Experts of a small language model: vocabulary 16384, 4183 steps.
Below are experts of layer 5 (counted from 0) of a mixture-of-experts language model. Rows are named router (the router's row for the expert), up (a neuron's input weights, with its number), down (a neuron's output weights, with its number) and show model dimensions 96-191. Each number is 50 + 10 x the weight over its row's rms, rounded and kept within 0 to 99.
After each expert's rows: "gets" lists some tokens that make up at least twice as much of what it gets as of all text; "comes before" lists some tokens at least twice as common just after its tokens as in all text. This comes from a sample of Wikipedia text that the model never trained on. Tokens count by the router's weight.

# expert 107
router:59 52 44 60 62 63 39 52 53 50 61 48 42 50 50 54 20 47 35 46 46 57 38 52 45 56 36 47 46 40 65 34 59 46 63 36 60 49 36 43 58 55 64 63 41 50 59 42 45 40 42 36 50 42 42 34 44 55 38 56 45 42 46 54 40 44 60 48 38 43 54 54 69 52 58 47 38 48 46 44 49 65 34 46 64 61 48 57 59 59 56 38 44 56 55 53
up0:49 40 64 43 51 46 45 49 44 26 38 50 60 63 48 46 55 39 45 41 65 51 46 37 54 60 50 68 62 53 46 32 47 65 56 29 53 63 47 38 58 29 56 62 45 38 60 49 41 33 64 50 34 62 65 52 68 60 40 45 40 59 50 46 42 47 51 63 49 42 57 61 56 47 45 60 54 39 52 34 68 36 62 39 49 62 36 47 51 54 40 31 57 48 39 21
down0:59 46 51 62 40 55 49 59 48 63 46 47 40 63 47 44 58 41 51 52 70 43 58 49 35 47 47 53 60 59 47 42 45 38 51 61 64 58 43 59 43 38 40 63 63 59 66 42 74 69 45 53 44 56 49 23 52 48 72 42 42 57 59 51 40 55 52 45 56 57 52 59 50 54 53 54 41 34 44 51 61 54 48 57 56 39 59 48 47 55 54 64 52 41 50 42
up1:52 40 36 55 37 40 57 53 60 55 35 52 55 57 60 33 47 41 50 37 62 35 51 42 49 56 46 45 57 41 37 28 57 41 52 42 40 57 33 51 53 24 44 54 76 34 48 48 62 45 39 35 44 47 65 39 42 40 50 43 51 51 55 54 38 51 43 44 52 59 38 47 45 41 53 54 62 59 39 53 55 43 65 47 41 62 64 36 46 56 31 47 45 73 39 40
down1:45 64 36 41 62 59 41 54 54 57 61 65 40 41 71 69 47 59 67 58 48 50 43 25 52 57 48 38 54 69 73 57 41 74 50 48 55 54 69 46 51 38 53 31 47 39 62 49 59 42 51 53 48 47 58 45 51 53 63 69 29 42 57 47 58 38 40 57 55 46 44 57 45 54 48 60 48 39 60 58 41 44 56 61 31 59 52 57 54 48 53 48 53 57 54 41
gets: ",", " and", "),", " including", " or", ";"
comes before: " and", " the", " as", " a", " which", " \""

# expert 36
router:52 36 50 61 51 48 36 55 56 27 20 50 43 47 39 46 51 49 47 49 52 52 43 69 50 48 45 48 38 72 50 53 43 58 64 49 49 27 41 54 60 51 42 47 55 54 43 58 45 46 48 36 62 69 39 38 49 50 52 68 35 41 30 66 46 36 55 57 35 45 43 63 49 34 65 45 61 60 49 41 48 59 58 66 56 56 64 69 59 64 61 48 31 53 50 46
up0:50 43 48 53 55 54 66 37 68 43 42 42 51 58 53 56 67 60 28 37 48 46 45 55 39 41 47 44 44 55 37 49 53 52 43 56 27 51 48 44 31 45 75 43 50 43 43 58 68 42 58 48 48 41 52 60 43 44 52 46 52 63 68 46 56 52 40 27 54 39 52 45 65 37 51 36 50 43 61 35 57 53 58 48 55 60 45 63 53 39 33 44 43 69 35 39
down0:51 51 44 62 42 43 62 59 54 62 41 65 66 40 53 56 51 51 44 47 32 36 57 45 37 49 38 43 59 50 34 47 45 41 63 57 39 52 42 59 61 48 49 35 58 51 48 52 38 55 48 48 29 41 65 68 41 47 42 52 53 58 51 68 49 55 47 52 49 49 53 53 41 62 57 50 71 38 65 51 46 41 46 61 71 57 53 55 34 43 48 35 42 56 53 57
up1:41 45 41 72 59 42 43 42 54 47 62 31 70 56 47 47 42 55 37 29 54 42 70 59 42 27 52 54 40 43 52 67 50 47 56 60 39 42 59 47 51 43 56 47 60 61 50 51 59 49 65 40 46 51 48 41 56 51 54 31 56 65 58 53 54 56 36 38 62 34 45 45 40 42 67 48 36 34 49 38 37 42 42 63 69 37 51 53 49 31 58 58 49 69 47 47
down1:56 67 41 49 50 58 35 48 49 52 38 56 62 39 48 61 54 64 53 50 43 50 50 41 44 51 50 57 47 50 49 65 51 54 50 47 33 47 35 38 58 38 15 53 51 46 45 48 53 45 48 52 52 44 48 53 39 76 59 52 58 56 44 54 61 34 52 39 62 46 37 37 59 64 55 45 45 69 48 49 48 49 60 57 35 52 39 45 52 57 47 50 29 68 48 58
gets: " in", " on", " of", " at", " for", " by"
comes before: " the", " a", " his", " their", " this", " its"

# expert 85
router:38 61 57 46 71 55 39 57 45 55 53 58 45 51 35 46 57 62 63 56 44 52 46 58 37 64 33 48 48 47 47 47 49 65 36 38 50 39 35 55 58 40 54 50 55 54 38 49 37 61 51 43 54 49 62 38 41 55 48 78 49 52 66 55 44 46 52 41 43 68 77 56 44 55 59 35 47 56 42 41 59 42 61 34 58 51 61 63 46 57 36 45 42 49 50 71
up0:41 36 48 44 45 42 43 52 59 43 64 27 53 45 31 71 45 64 34 42 51 58 62 52 43 72 47 62 63 38 42 51 54 43 53 75 39 51 51 37 49 57 37 41 58 77 52 40 54 35 40 53 56 39 47 53 62 50 48 51 63 60 60 60 45 63 48 52 48 73 51 58 50 38 52 43 57 53 50 64 39 50 53 45 73 44 54 43 55 56 48 58 49 48 58 59
down0:52 49 52 48 46 47 33 54 56 41 50 43 46 62 67 58 55 55 71 44 62 32 55 52 54 46 69 51 56 39 62 36 49 43 56 59 69 49 49 70 58 20 48 64 57 40 35 58 53 58 48 57 79 60 63 49 59 48 60 41 49 45 41 69 65 45 47 43 72 51 62 55 51 46 56 43 39 61 49 48 66 52 37 49 31 55 44 48 41 56 50 55 52 41 66 44
up1:40 39 60 49 55 28 45 27 47 70 39 65 72 51 54 48 48 40 45 49 55 72 49 32 48 48 45 57 35 50 49 32 48 57 61 64 39 61 43 55 48 51 57 46 47 39 61 60 32 49 32 60 32 55 49 40 47 62 51 50 66 53 22 49 53 37 52 53 61 62 47 69 71 56 71 63 60 45 45 54 56 35 41 46 43 50 62 67 54 41 45 54 46 51 29 57
down1:54 39 49 53 49 53 52 61 41 56 48 32 47 53 50 52 63 58 48 61 58 54 61 63 50 39 54 56 33 63 60 42 60 46 56 44 44 60 64 46 63 60 65 69 64 48 50 48 49 37 57 57 37 61 54 51 46 67 42 65 32 58 74 29 44 46 50 42 43 46 46 53 70 60 58 54 41 40 55 31 39 58 56 43 41 43 48 35 53 39 68 38 55 72 45 50
gets: "\n", ")\n", " |\n", ".\n", "-", "\"\n"
comes before: "-", "|", "==", " -", "===", "   "

# expert 80
router:50 37 57 48 44 57 39 69 56 38 51 42 53 47 58 49 40 49 39 54 56 35 57 49 45 50 44 35 31 49 62 55 46 52 50 50 44 66 45 31 35 50 45 50 58 61 56 35 47 40 48 38 45 48 38 58 53 38 39 50 38 82 49 58 23 45 46 53 41 35 36 52 50 52 32 43 52 43 46 55 52 46 61 38 69 69 52 50 39 67 41 53 48 50 47 55
up0:41 42 64 66 60 45 45 49 78 47 61 52 59 42 51 40 62 48 56 53 62 52 32 53 35 50 60 57 72 53 43 52 55 55 62 54 34 49 40 45 36 30 56 48 45 40 47 37 51 46 38 56 60 33 59 56 45 34 71 21 46 45 53 55 50 53 66 62 43 37 60 46 57 50 61 37 40 58 40 40 56 49 52 44 34 32 46 56 50 48 53 43 45 44 43 65
down0:76 37 49 39 56 47 43 55 42 47 53 46 54 61 56 50 62 63 51 35 48 36 58 44 39 47 62 63 64 55 41 51 60 60 47 49 40 48 64 44 50 50 40 41 51 48 53 57 45 60 77 51 51 40 35 36 48 42 43 49 74 39 46 42 53 44 62 63 45 29 54 56 52 63 47 44 53 55 62 52 53 50 48 57 50 46 39 54 51 57 59 45 62 43 44 42
up1:43 47 62 54 59 53 42 50 50 63 48 68 43 55 51 78 55 35 55 60 45 38 38 39 50 53 48 52 41 32 47 48 59 50 54 46 38 59 37 60 48 54 44 53 40 42 46 62 45 65 52 50 42 62 52 60 59 64 52 46 50 50 44 65 41 51 31 33 46 56 53 47 45 43 40 48 43 57 61 63 52 47 59 58 50 54 63 48 49 42 46 66 42 65 51 34
down1:61 55 64 54 57 39 47 60 57 49 50 42 42 50 66 68 47 65 67 34 39 52 46 61 48 47 60 62 57 42 40 40 47 48 63 60 49 37 66 65 48 64 62 67 58 22 52 66 41 59 44 56 51 65 62 63 59 53 59 46 52 52 52 50 51 40 40 39 51 53 45 59 42 62 53 62 53 56 61 31 43 42 43 51 45 52 60 58 37 59 61 40 44 51 71 52
gets: " was", " is", " were", " are", " be", " has"
comes before: " in", " to", " by", " a", " on", " been"

# expert 21
router:46 38 55 51 53 71 56 46 42 55 35 47 57 61 45 38 41 52 41 48 50 53 39 55 43 50 58 35 40 42 58 55 35 45 62 57 60 49 39 43 51 44 48 45 48 45 44 49 50 24 67 37 35 51 51 55 53 50 61 57 28 51 33 63 44 50 58 56 45 35 30 42 40 44 35 44 48 36 54 53 56 44 51 47 39 56 45 41 67 54 44 36 43 51 52 45
up0:57 60 56 27 44 54 50 54 63 63 58 50 71 60 47 42 44 35 59 28 51 74 42 63 37 50 70 49 39 45 65 61 51 48 52 37 57 56 54 39 43 52 40 62 44 64 46 37 45 59 48 51 41 45 45 56 61 55 53 54 41 39 42 49 31 49 46 40 49 41 61 60 54 48 64 45 47 44 60 51 56 57 44 24 52 47 34 51 32 48 35 43 45 45 41 61
down0:55 50 53 38 55 59 42 66 43 65 44 59 54 42 50 46 62 54 48 42 48 65 45 58 43 60 55 73 24 55 48 71 45 72 41 32 46 33 65 46 51 45 54 40 39 57 58 50 58 48 28 43 38 49 52 30 40 45 43 51 51 51 36 43 43 43 49 59 51 46 66 54 50 52 57 43 55 48 40 62 56 53 51 51 59 53 40 32 47 47 62 40 62 43 48 49
up1:46 60 38 51 44 55 53 57 66 47 53 46 40 51 58 46 58 53 59 48 47 51 59 45 56 57 60 58 50 70 62 48 56 48 47 52 48 51 46 41 61 56 36 43 39 63 32 28 41 51 70 62 54 43 56 51 41 51 47 40 26 60 50 31 37 68 65 46 33 61 63 53 62 64 43 44 51 49 58 58 47 44 49 56 48 45 55 50 53 57 61 53 65 57 48 69
down1:52 43 43 48 62 53 52 44 36 51 49 19 51 45 50 52 51 57 54 67 53 59 50 46 47 46 48 49 54 63 53 36 54 25 51 52 51 42 34 51 24 65 63 35 38 66 42 33 55 48 58 74 40 42 57 52 54 54 45 56 55 47 63 66 54 50 53 70 53 54 51 48 47 41 60 48 46 52 50 49 55 49 64 37 63 59 55 69 47 40 67 57 59 52 54 62
gets: " of", " for", " to", " in", " as", " with"
comes before: " the", " a", " his", " their", " these", " its"

# expert 48
router:57 50 44 51 73 74 43 41 51 73 48 52 56 58 45 49 42 53 46 57 58 60 37 73 54 56 44 38 61 39 69 47 50 52 46 32 50 57 49 63 59 52 47 56 58 43 47 47 47 65 48 37 37 42 55 44 39 35 69 66 42 44 46 66 50 37 72 58 29 37 58 44 51 33 52 38 30 48 48 43 35 52 40 32 44 27 63 54 65 48 59 35 52 44 52 53
up0:53 58 57 50 68 58 47 62 37 41 47 53 54 47 38 54 45 45 64 58 60 47 65 48 45 58 57 45 25 44 60 57 65 65 53 46 49 32 60 45 25 60 45 52 69 50 54 39 51 48 59 56 44 50 44 53 33 52 54 28 62 44 36 49 34 60 55 43 24 46 44 35 43 60 55 53 40 34 48 57 68 43 58 50 62 41 47 50 56 51 55 50 42 45 50 66
down0:48 48 58 45 47 49 65 48 35 53 35 41 53 47 47 44 47 56 60 26 59 59 47 57 48 49 54 48 68 39 39 60 54 56 34 48 39 51 45 54 45 53 42 47 26 45 50 44 47 65 58 39 56 29 39 39 62 64 50 51 31 34 68 22 50 56 54 60 39 45 56 47 54 56 54 63 59 41 69 44 48 35 54 42 68 44 53 43 34 46 53 26 46 58 63 50
up1:54 54 55 31 64 52 48 45 42 69 61 34 43 58 35 53 49 38 64 59 59 47 56 58 46 69 50 51 57 44 28 42 43 36 49 50 32 25 49 49 45 62 35 51 44 50 46 49 40 49 74 53 40 40 31 37 54 50 66 52 45 42 39 34 58 33 45 51 76 32 48 53 44 36 56 55 51 48 59 37 33 38 43 49 51 56 52 55 49 41 51 31 49 57 60 41
down1:59 36 59 38 40 49 25 38 22 37 50 66 51 56 60 49 43 41 47 47 51 51 61 46 54 49 69 64 56 18 45 40 50 47 57 64 50 54 44 32 56 63 49 67 35 56 41 61 49 42 53 60 40 56 62 47 44 49 51 35 43 48 50 44 57 42 55 40 41 60 52 49 53 47 54 45 23 47 42 50 38 41 50 62 56 72 54 46 59 50 72 48 39 38 62 43
gets: ",", " |", ".", ";", "',", ":"
comes before: " ", "00", "50", "0", "02", "68"

# expert 26
router:44 33 53 53 43 42 34 60 43 38 62 32 47 44 61 52 35 42 55 65 60 60 57 39 57 52 37 29 53 51 57 68 66 41 51 56 44 56 37 44 37 50 37 41 55 58 66 49 47 48 44 34 33 48 53 61 31 34 66 33 49 73 52 50 26 58 47 50 41 48 49 45 52 58 45 44 42 55 63 58 59 49 54 45 53 62 41 42 50 59 42 46 54 51 52 55
up0:39 45 53 59 40 39 39 48 38 71 52 50 77 52 37 52 33 53 66 47 42 45 61 50 48 45 50 56 53 46 53 47 47 61 45 50 44 29 42 54 46 48 56 39 60 33 37 43 66 52 39 46 49 59 48 42 37 56 42 50 55 56 56 28 43 55 55 51 49 56 54 42 36 52 46 41 47 40 46 46 23 50 44 55 39 39 54 63 48 57 40 47 53 42 55 40
down0:62 59 53 45 41 46 54 52 62 67 59 29 68 53 68 48 73 57 39 49 59 53 52 42 49 45 50 49 51 52 52 51 42 72 47 61 30 52 47 52 40 42 43 60 49 45 38 49 51 43 32 52 63 47 79 60 43 60 49 37 42 52 46 59 51 43 60 43 39 40 57 35 47 49 52 53 54 59 55 48 48 47 50 52 58 41 58 57 61 64 54 52 64 37 70 44
up1:56 64 52 43 46 57 55 36 63 65 54 51 62 51 60 39 58 37 60 58 74 62 59 48 44 52 65 31 40 55 31 56 38 45 61 43 39 50 44 47 53 52 42 63 36 48 37 56 64 57 47 54 51 43 48 60 60 54 46 56 59 37 59 53 38 49 54 29 55 44 47 46 45 33 45 46 57 48 43 32 33 81 34 46 48 45 53 51 61 24 48 45 53 57 56 46
down1:62 48 53 42 28 37 28 61 58 54 36 64 41 45 37 39 51 29 55 45 60 28 42 46 59 38 59 58 39 49 50 63 58 71 50 54 62 38 56 54 51 55 61 45 41 45 40 28 50 46 42 40 50 47 70 25 66 59 46 51 47 48 54 48 59 49 50 44 59 72 44 73 36 53 64 40 63 48 47 58 49 48 34 49 62 50 44 24 57 49 44 53 53 66 49 48
gets: " was", " is", " were", " he", " been", " had"
comes before: " to", " a", " in", " by", " the", " as"

# expert 2
router:58 56 31 70 54 47 40 66 51 47 40 56 63 40 41 48 58 49 43 58 51 43 46 74 39 49 40 47 48 46 49 42 59 69 40 48 47 51 41 37 60 32 45 33 64 62 46 56 46 58 47 43 49 29 69 45 36 38 49 63 47 59 61 36 52 29 63 42 33 62 53 63 37 52 49 53 59 50 50 51 61 41 55 31 43 48 56 45 46 43 40 43 55 52 45 52
up0:46 55 51 39 44 55 57 48 49 48 47 46 48 43 45 64 54 58 46 52 56 54 58 70 54 65 53 28 51 47 52 45 51 54 67 43 41 53 42 41 49 47 46 51 49 58 60 51 36 37 56 73 46 65 61 63 42 47 62 31 65 36 37 42 45 46 44 43 45 36 44 42 49 54 45 49 63 67 38 46 57 35 65 62 32 44 35 74 60 51 47 48 55 32 52 58
down0:48 63 38 57 41 34 49 53 60 63 48 55 47 59 64 66 58 47 43 60 56 49 37 52 42 50 56 46 49 40 43 39 55 55 73 39 50 51 56 58 57 57 51 45 52 47 61 39 45 62 45 54 45 60 49 77 54 56 53 37 55 57 62 53 59 39 60 43 35 57 67 58 59 40 50 45 53 28 43 48 40 35 28 72 49 50 46 57 54 50 61 37 47 50 84 69
up1:52 30 44 50 58 66 45 46 34 42 31 67 40 53 50 32 39 47 50 48 72 57 60 52 31 65 32 58 47 48 54 70 63 45 35 44 55 65 33 51 56 46 57 46 48 70 64 30 46 56 47 60 54 63 33 44 53 41 46 52 51 50 42 45 64 41 37 43 50 40 56 65 22 36 59 49 52 48 45 60 45 63 30 69 54 65 53 39 50 57 35 46 57 54 44 39
down1:35 49 52 34 53 53 56 53 65 56 64 49 56 62 20 39 58 51 50 54 51 43 41 47 36 49 45 56 35 53 53 31 57 54 33 59 55 58 65 45 41 67 55 62 47 73 47 49 40 49 44 44 57 34 58 58 53 50 50 38 44 34 53 49 32 42 54 49 49 51 50 45 40 57 30 56 61 61 34 33 41 55 47 66 60 42 55 50 52 61 56 50 51 44 66 36
gets: "\n", ")\n", " |\n", ";\n", "|", "\n\n"
comes before: "-", "|", "\n", ")\n", "=", "–"

# expert 63
router:55 52 48 53 54 45 49 61 50 41 58 45 47 52 57 52 41 46 43 64 48 55 52 48 48 50 45 41 31 70 71 49 40 46 38 45 44 57 38 33 44 40 52 49 52 54 58 42 45 39 40 40 50 46 41 60 41 42 41 39 28 82 58 54 33 56 47 59 49 42 58 43 53 55 44 44 35 39 62 59 55 60 51 41 59 66 53 39 59 48 49 60 42 57 40 59
up0:60 33 42 57 43 36 53 41 58 48 45 55 51 62 54 40 58 55 30 62 56 54 49 45 35 44 46 58 69 41 39 26 46 51 60 52 60 47 52 65 57 44 55 52 56 51 69 54 57 37 49 35 32 51 63 63 52 52 31 50 54 47 60 43 36 69 40 46 44 48 46 49 51 45 50 45 33 53 54 41 50 33 41 55 49 46 36 53 55 48 54 50 42 45 43 56
down0:65 43 57 53 51 39 42 50 44 60 46 51 47 34 54 65 48 38 37 46 44 74 48 47 42 51 45 61 60 52 44 43 57 44 57 50 48 61 52 41 60 46 35 38 58 39 51 48 63 62 46 49 39 55 41 47 58 49 44 50 46 44 44 50 26 53 55 54 26 49 53 59 40 44 68 46 48 43 31 48 51 54 57 38 45 58 42 55 51 55 44 64 42 43 39 49
up1:32 54 22 45 45 41 39 45 65 32 43 42 57 47 38 53 49 52 63 33 68 49 57 57 51 45 52 70 55 41 56 68 40 50 45 44 53 52 39 54 55 32 48 64 54 42 72 32 50 51 35 57 49 58 52 66 64 35 51 56 38 52 30 64 50 50 53 37 31 45 64 46 52 49 54 37 47 45 47 31 53 49 35 50 43 64 51 41 35 60 78 46 64 47 53 47
down1:49 49 47 41 68 67 42 59 47 54 37 44 33 55 37 63 62 48 51 54 51 33 53 69 33 52 47 66 37 69 59 60 38 51 43 62 55 52 30 53 45 49 51 74 53 51 50 34 54 48 54 61 35 63 53 36 41 40 37 43 39 43 58 52 58 37 50 47 54 50 52 36 60 60 54 38 49 44 44 57 47 38 54 55 53 71 39 22 51 65 61 43 58 50 33 49
gets: " was", " that", " he", " which", " is", " who"
comes before: " to", " by", " in", " was", " a", " been"

# expert 62
router:50 42 55 49 56 47 30 54 61 38 58 55 41 55 52 43 28 46 27 42 44 60 45 38 59 55 55 43 44 42 57 36 45 49 49 43 45 48 41 46 55 49 52 68 55 50 45 32 36 38 56 28 58 49 32 43 56 59 51 63 49 44 57 62 34 58 55 45 43 50 52 43 53 53 48 41 34 47 52 56 53 60 46 41 56 67 28 53 70 56 48 50 41 50 44 61
up0:46 46 57 51 49 66 53 49 55 46 31 49 59 47 45 65 59 63 55 40 54 44 60 59 31 50 35 67 49 21 48 38 51 35 51 50 45 45 86 49 43 49 54 35 26 49 47 58 48 32 40 57 67 37 55 63 62 64 41 56 61 53 43 44 47 51 52 41 45 60 36 36 61 52 44 67 44 57 48 55 47 60 49 36 68 59 50 52 44 64 54 45 55 35 49 48
down0:56 56 24 51 23 43 37 50 48 30 38 57 48 60 31 69 33 42 47 69 54 34 58 60 76 53 43 43 49 49 49 33 51 45 58 36 45 46 49 49 58 44 45 56 45 59 51 42 70 50 63 47 63 42 43 64 50 49 50 53 72 48 61 46 36 64 53 38 61 61 41 51 38 57 51 66 35 58 50 37 49 48 60 53 41 65 54 60 54 57 48 48 72 56 62 50
up1:57 65 50 55 51 50 49 47 41 49 58 38 61 46 54 47 60 48 44 51 47 47 49 45 51 38 43 31 49 66 53 42 35 54 40 40 53 44 49 57 52 45 52 36 56 47 71 60 57 32 36 41 41 57 40 38 32 52 32 30 54 52 41 48 54 59 33 46 60 56 49 40 73 58 57 56 61 73 45 47 44 67 53 37 59 44 80 36 32 48 46 53 38 54 41 50
down1:57 55 68 60 61 51 51 47 53 45 50 59 65 56 55 43 57 61 44 41 57 42 56 48 55 62 37 58 50 54 47 74 40 63 57 43 48 37 41 57 52 58 39 40 51 39 51 57 54 42 34 47 36 45 51 48 37 50 73 46 51 55 71 45 42 46 52 63 77 49 52 41 44 51 38 53 49 46 51 49 51 57 50 61 55 58 51 63 62 36 36 48 58 44 50 49
gets: ",", " and", "),", "\",", " but", " also"
comes before: " and", " the", " but", " which", " he", " including"

# expert 38
router:51 42 51 42 38 57 53 40 58 47 56 51 51 31 47 64 79 53 45 46 46 54 49 58 18 55 49 68 54 59 61 34 64 46 46 49 36 45 46 46 51 40 54 48 50 48 51 47 61 62 44 44 49 43 63 57 56 52 39 62 45 45 39 59 46 61 55 63 49 66 51 53 38 32 57 58 46 37 59 41 42 35 50 36 55 45 57 47 55 52 52 46 45 58 60 56
up0:33 45 66 35 76 41 48 64 42 42 46 48 52 54 57 49 46 31 48 38 60 45 48 55 49 54 47 47 35 47 61 59 52 66 43 45 56 30 62 37 46 45 60 44 59 65 52 55 52 50 43 44 52 58 70 54 46 50 54 42 40 52 55 37 59 73 42 52 57 35 26 34 45 48 46 57 51 64 46 62 51 62 55 39 50 38 53 64 50 35 53 55 46 33 64 60
down0:43 53 48 51 57 32 78 51 34 56 52 45 70 52 49 43 55 39 47 54 40 60 36 44 51 59 59 54 49 48 61 44 55 59 40 50 51 55 53 46 36 57 54 37 53 55 52 29 56 64 43 63 41 52 51 47 72 47 66 32 59 70 70 45 53 56 58 54 47 43 44 55 39 65 62 50 54 46 33 52 56 52 45 43 42 58 54 57 67 46 46 41 58 53 75 49
up1:64 43 55 44 51 40 42 49 67 41 53 36 43 43 46 54 40 49 46 38 69 44 52 63 54 74 77 33 56 68 66 55 51 48 48 46 34 51 49 68 35 37 37 41 64 43 44 41 52 49 48 39 59 65 42 61 36 62 51 51 52 56 56 57 48 44 46 57 39 52 49 52 48 37 39 52 56 54 70 43 57 56 68 46 42 54 36 69 49 45 46 51 41 61 56 71
down1:38 25 59 61 46 49 63 50 35 69 58 48 50 36 67 74 54 50 55 44 45 38 56 49 46 52 59 45 29 45 48 52 45 63 51 43 50 67 42 55 60 69 65 53 52 54 67 38 51 59 47 59 42 30 55 60 44 52 47 50 59 50 33 43 70 36 38 42 50 62 52 42 31 68 44 54 66 44 35 51 50 50 44 34 62 55 43 47 41 47 52 44 41 44 45 55
gets: " ", " |", " by", " —", " $", " –"
comes before: " |\n", " |", "1", "19", "20", "2"

# expert 120
router:50 65 81 56 53 52 72 46 43 42 42 58 54 53 49 55 59 56 63 46 36 58 66 50 40 60 46 66 58 62 52 54 44 42 35 33 57 54 57 53 52 51 56 46 58 48 36 44 59 46 52 53 50 38 73 54 45 46 61 60 37 60 58 47 42 37 57 67 52 58 61 44 36 49 49 56 44 47 40 48 43 40 44 48 59 38 56 53 52 55 81 35 55 54 71 40
up0:53 46 45 41 64 39 60 60 55 45 65 59 53 52 39 40 63 47 62 55 50 56 47 43 61 56 36 53 52 63 45 44 33 36 45 55 49 41 70 51 55 51 55 24 48 56 60 49 56 51 46 27 43 49 52 64 59 58 57 51 41 57 67 47 42 44 63 59 62 39 66 27 53 59 50 55 71 41 51 49 40 55 54 46 43 46 42 51 62 40 59 56 50 60 45 49
down0:42 55 64 42 65 45 63 53 50 39 48 47 50 57 69 37 45 61 48 56 46 50 46 52 69 45 39 64 63 32 59 46 39 34 57 66 53 53 44 55 46 29 58 57 44 45 56 29 52 48 44 36 49 59 60 53 43 58 27 44 35 53 50 49 53 45 47 50 49 47 53 65 42 61 40 53 44 64 46 46 53 44 56 42 61 56 48 27 48 61 51 33 51 53 47 54
up1:41 60 56 40 47 58 40 65 43 61 60 60 61 52 42 46 50 64 48 50 45 49 69 42 45 38 50 53 53 52 47 57 63 38 59 39 48 51 43 33 56 53 33 60 46 58 63 55 74 58 31 50 65 50 54 18 27 54 57 54 40 45 42 60 51 40 51 57 49 49 62 49 57 33 61 48 41 46 49 43 47 68 54 58 67 50 56 43 39 53 58 50 51 53 59 47
down1:52 46 47 51 63 50 60 45 43 55 58 59 35 53 40 44 69 52 41 30 45 46 43 48 51 43 35 69 60 56 54 55 44 42 42 37 56 48 67 51 51 50 54 69 56 64 41 48 51 54 49 53 49 60 55 42 44 31 47 34 43 44 57 49 52 19 45 44 43 52 44 56 57 40 64 54 58 50 26 56 45 31 55 57 38 53 59 36 55 42 59 65 64 37 49 52
gets: " ", "19", "20", "18", "–", "17"
comes before: "0", "20", "19", "1", " |", " |\n"

# expert 99
router:58 50 66 34 53 41 43 61 64 46 56 57 60 67 54 58 64 51 65 49 45 32 48 51 52 67 40 57 37 48 37 56 51 50 40 63 60 61 62 39 77 32 46 50 66 61 26 48 74 45 55 47 48 37 54 56 33 58 52 59 57 55 60 53 54 42 47 50 58 51 49 39 46 42 60 54 58 58 46 48 58 64 56 45 53 49 47 56 56 44 71 58 52 45 62 59
up0:50 65 34 72 59 57 27 70 42 68 65 47 56 64 58 68 44 58 59 48 47 45 43 72 51 61 49 42 59 51 44 60 42 52 66 47 42 58 45 58 58 37 56 63 40 40 45 36 50 51 45 65 50 43 49 56 58 48 53 49 24 47 43 46 54 44 45 39 46 40 45 52 51 50 44 51 30 36 62 43 48 45 36 52 45 56 49 40 64 47 55 44 62 59 53 35
down0:33 60 29 57 33 42 55 47 61 56 58 47 44 52 32 45 55 41 50 49 53 42 50 54 46 52 52 53 44 45 31 47 46 65 54 46 44 55 47 49 35 47 63 47 54 55 39 49 46 58 33 50 47 41 52 55 65 53 36 39 64 39 57 58 50 43 58 57 39 66 53 55 32 36 29 32 36 59 52 56 33 64 46 47 66 50 61 49 52 61 46 33 49 53 52 39
up1:48 38 53 58 38 48 62 56 47 43 55 50 44 58 52 47 79 46 20 66 31 59 38 56 62 58 45 37 36 48 45 44 45 65 61 58 44 41 23 54 68 60 50 32 40 63 71 47 58 62 48 61 37 60 38 59 64 46 57 47 57 51 68 64 40 55 41 58 50 52 60 37 51 56 54 44 59 37 55 61 60 42 38 50 56 44 55 53 51 50 32 57 57 26 63 39
down1:38 41 41 69 59 39 57 70 54 52 51 54 59 58 40 48 45 45 63 51 58 44 38 44 50 55 48 45 36 63 63 43 34 61 36 58 60 62 51 46 56 53 46 27 48 43 48 50 37 47 46 40 51 43 55 58 51 55 46 40 44 46 61 44 57 44 59 51 50 36 65 58 42 63 48 54 39 52 47 35 23 44 54 39 31 47 44 41 51 42 53 45 63 41 60 53
gets: " ", "19", "20", "18", " January", " July"
comes before: "20", "19", "18", "17", "16", "14"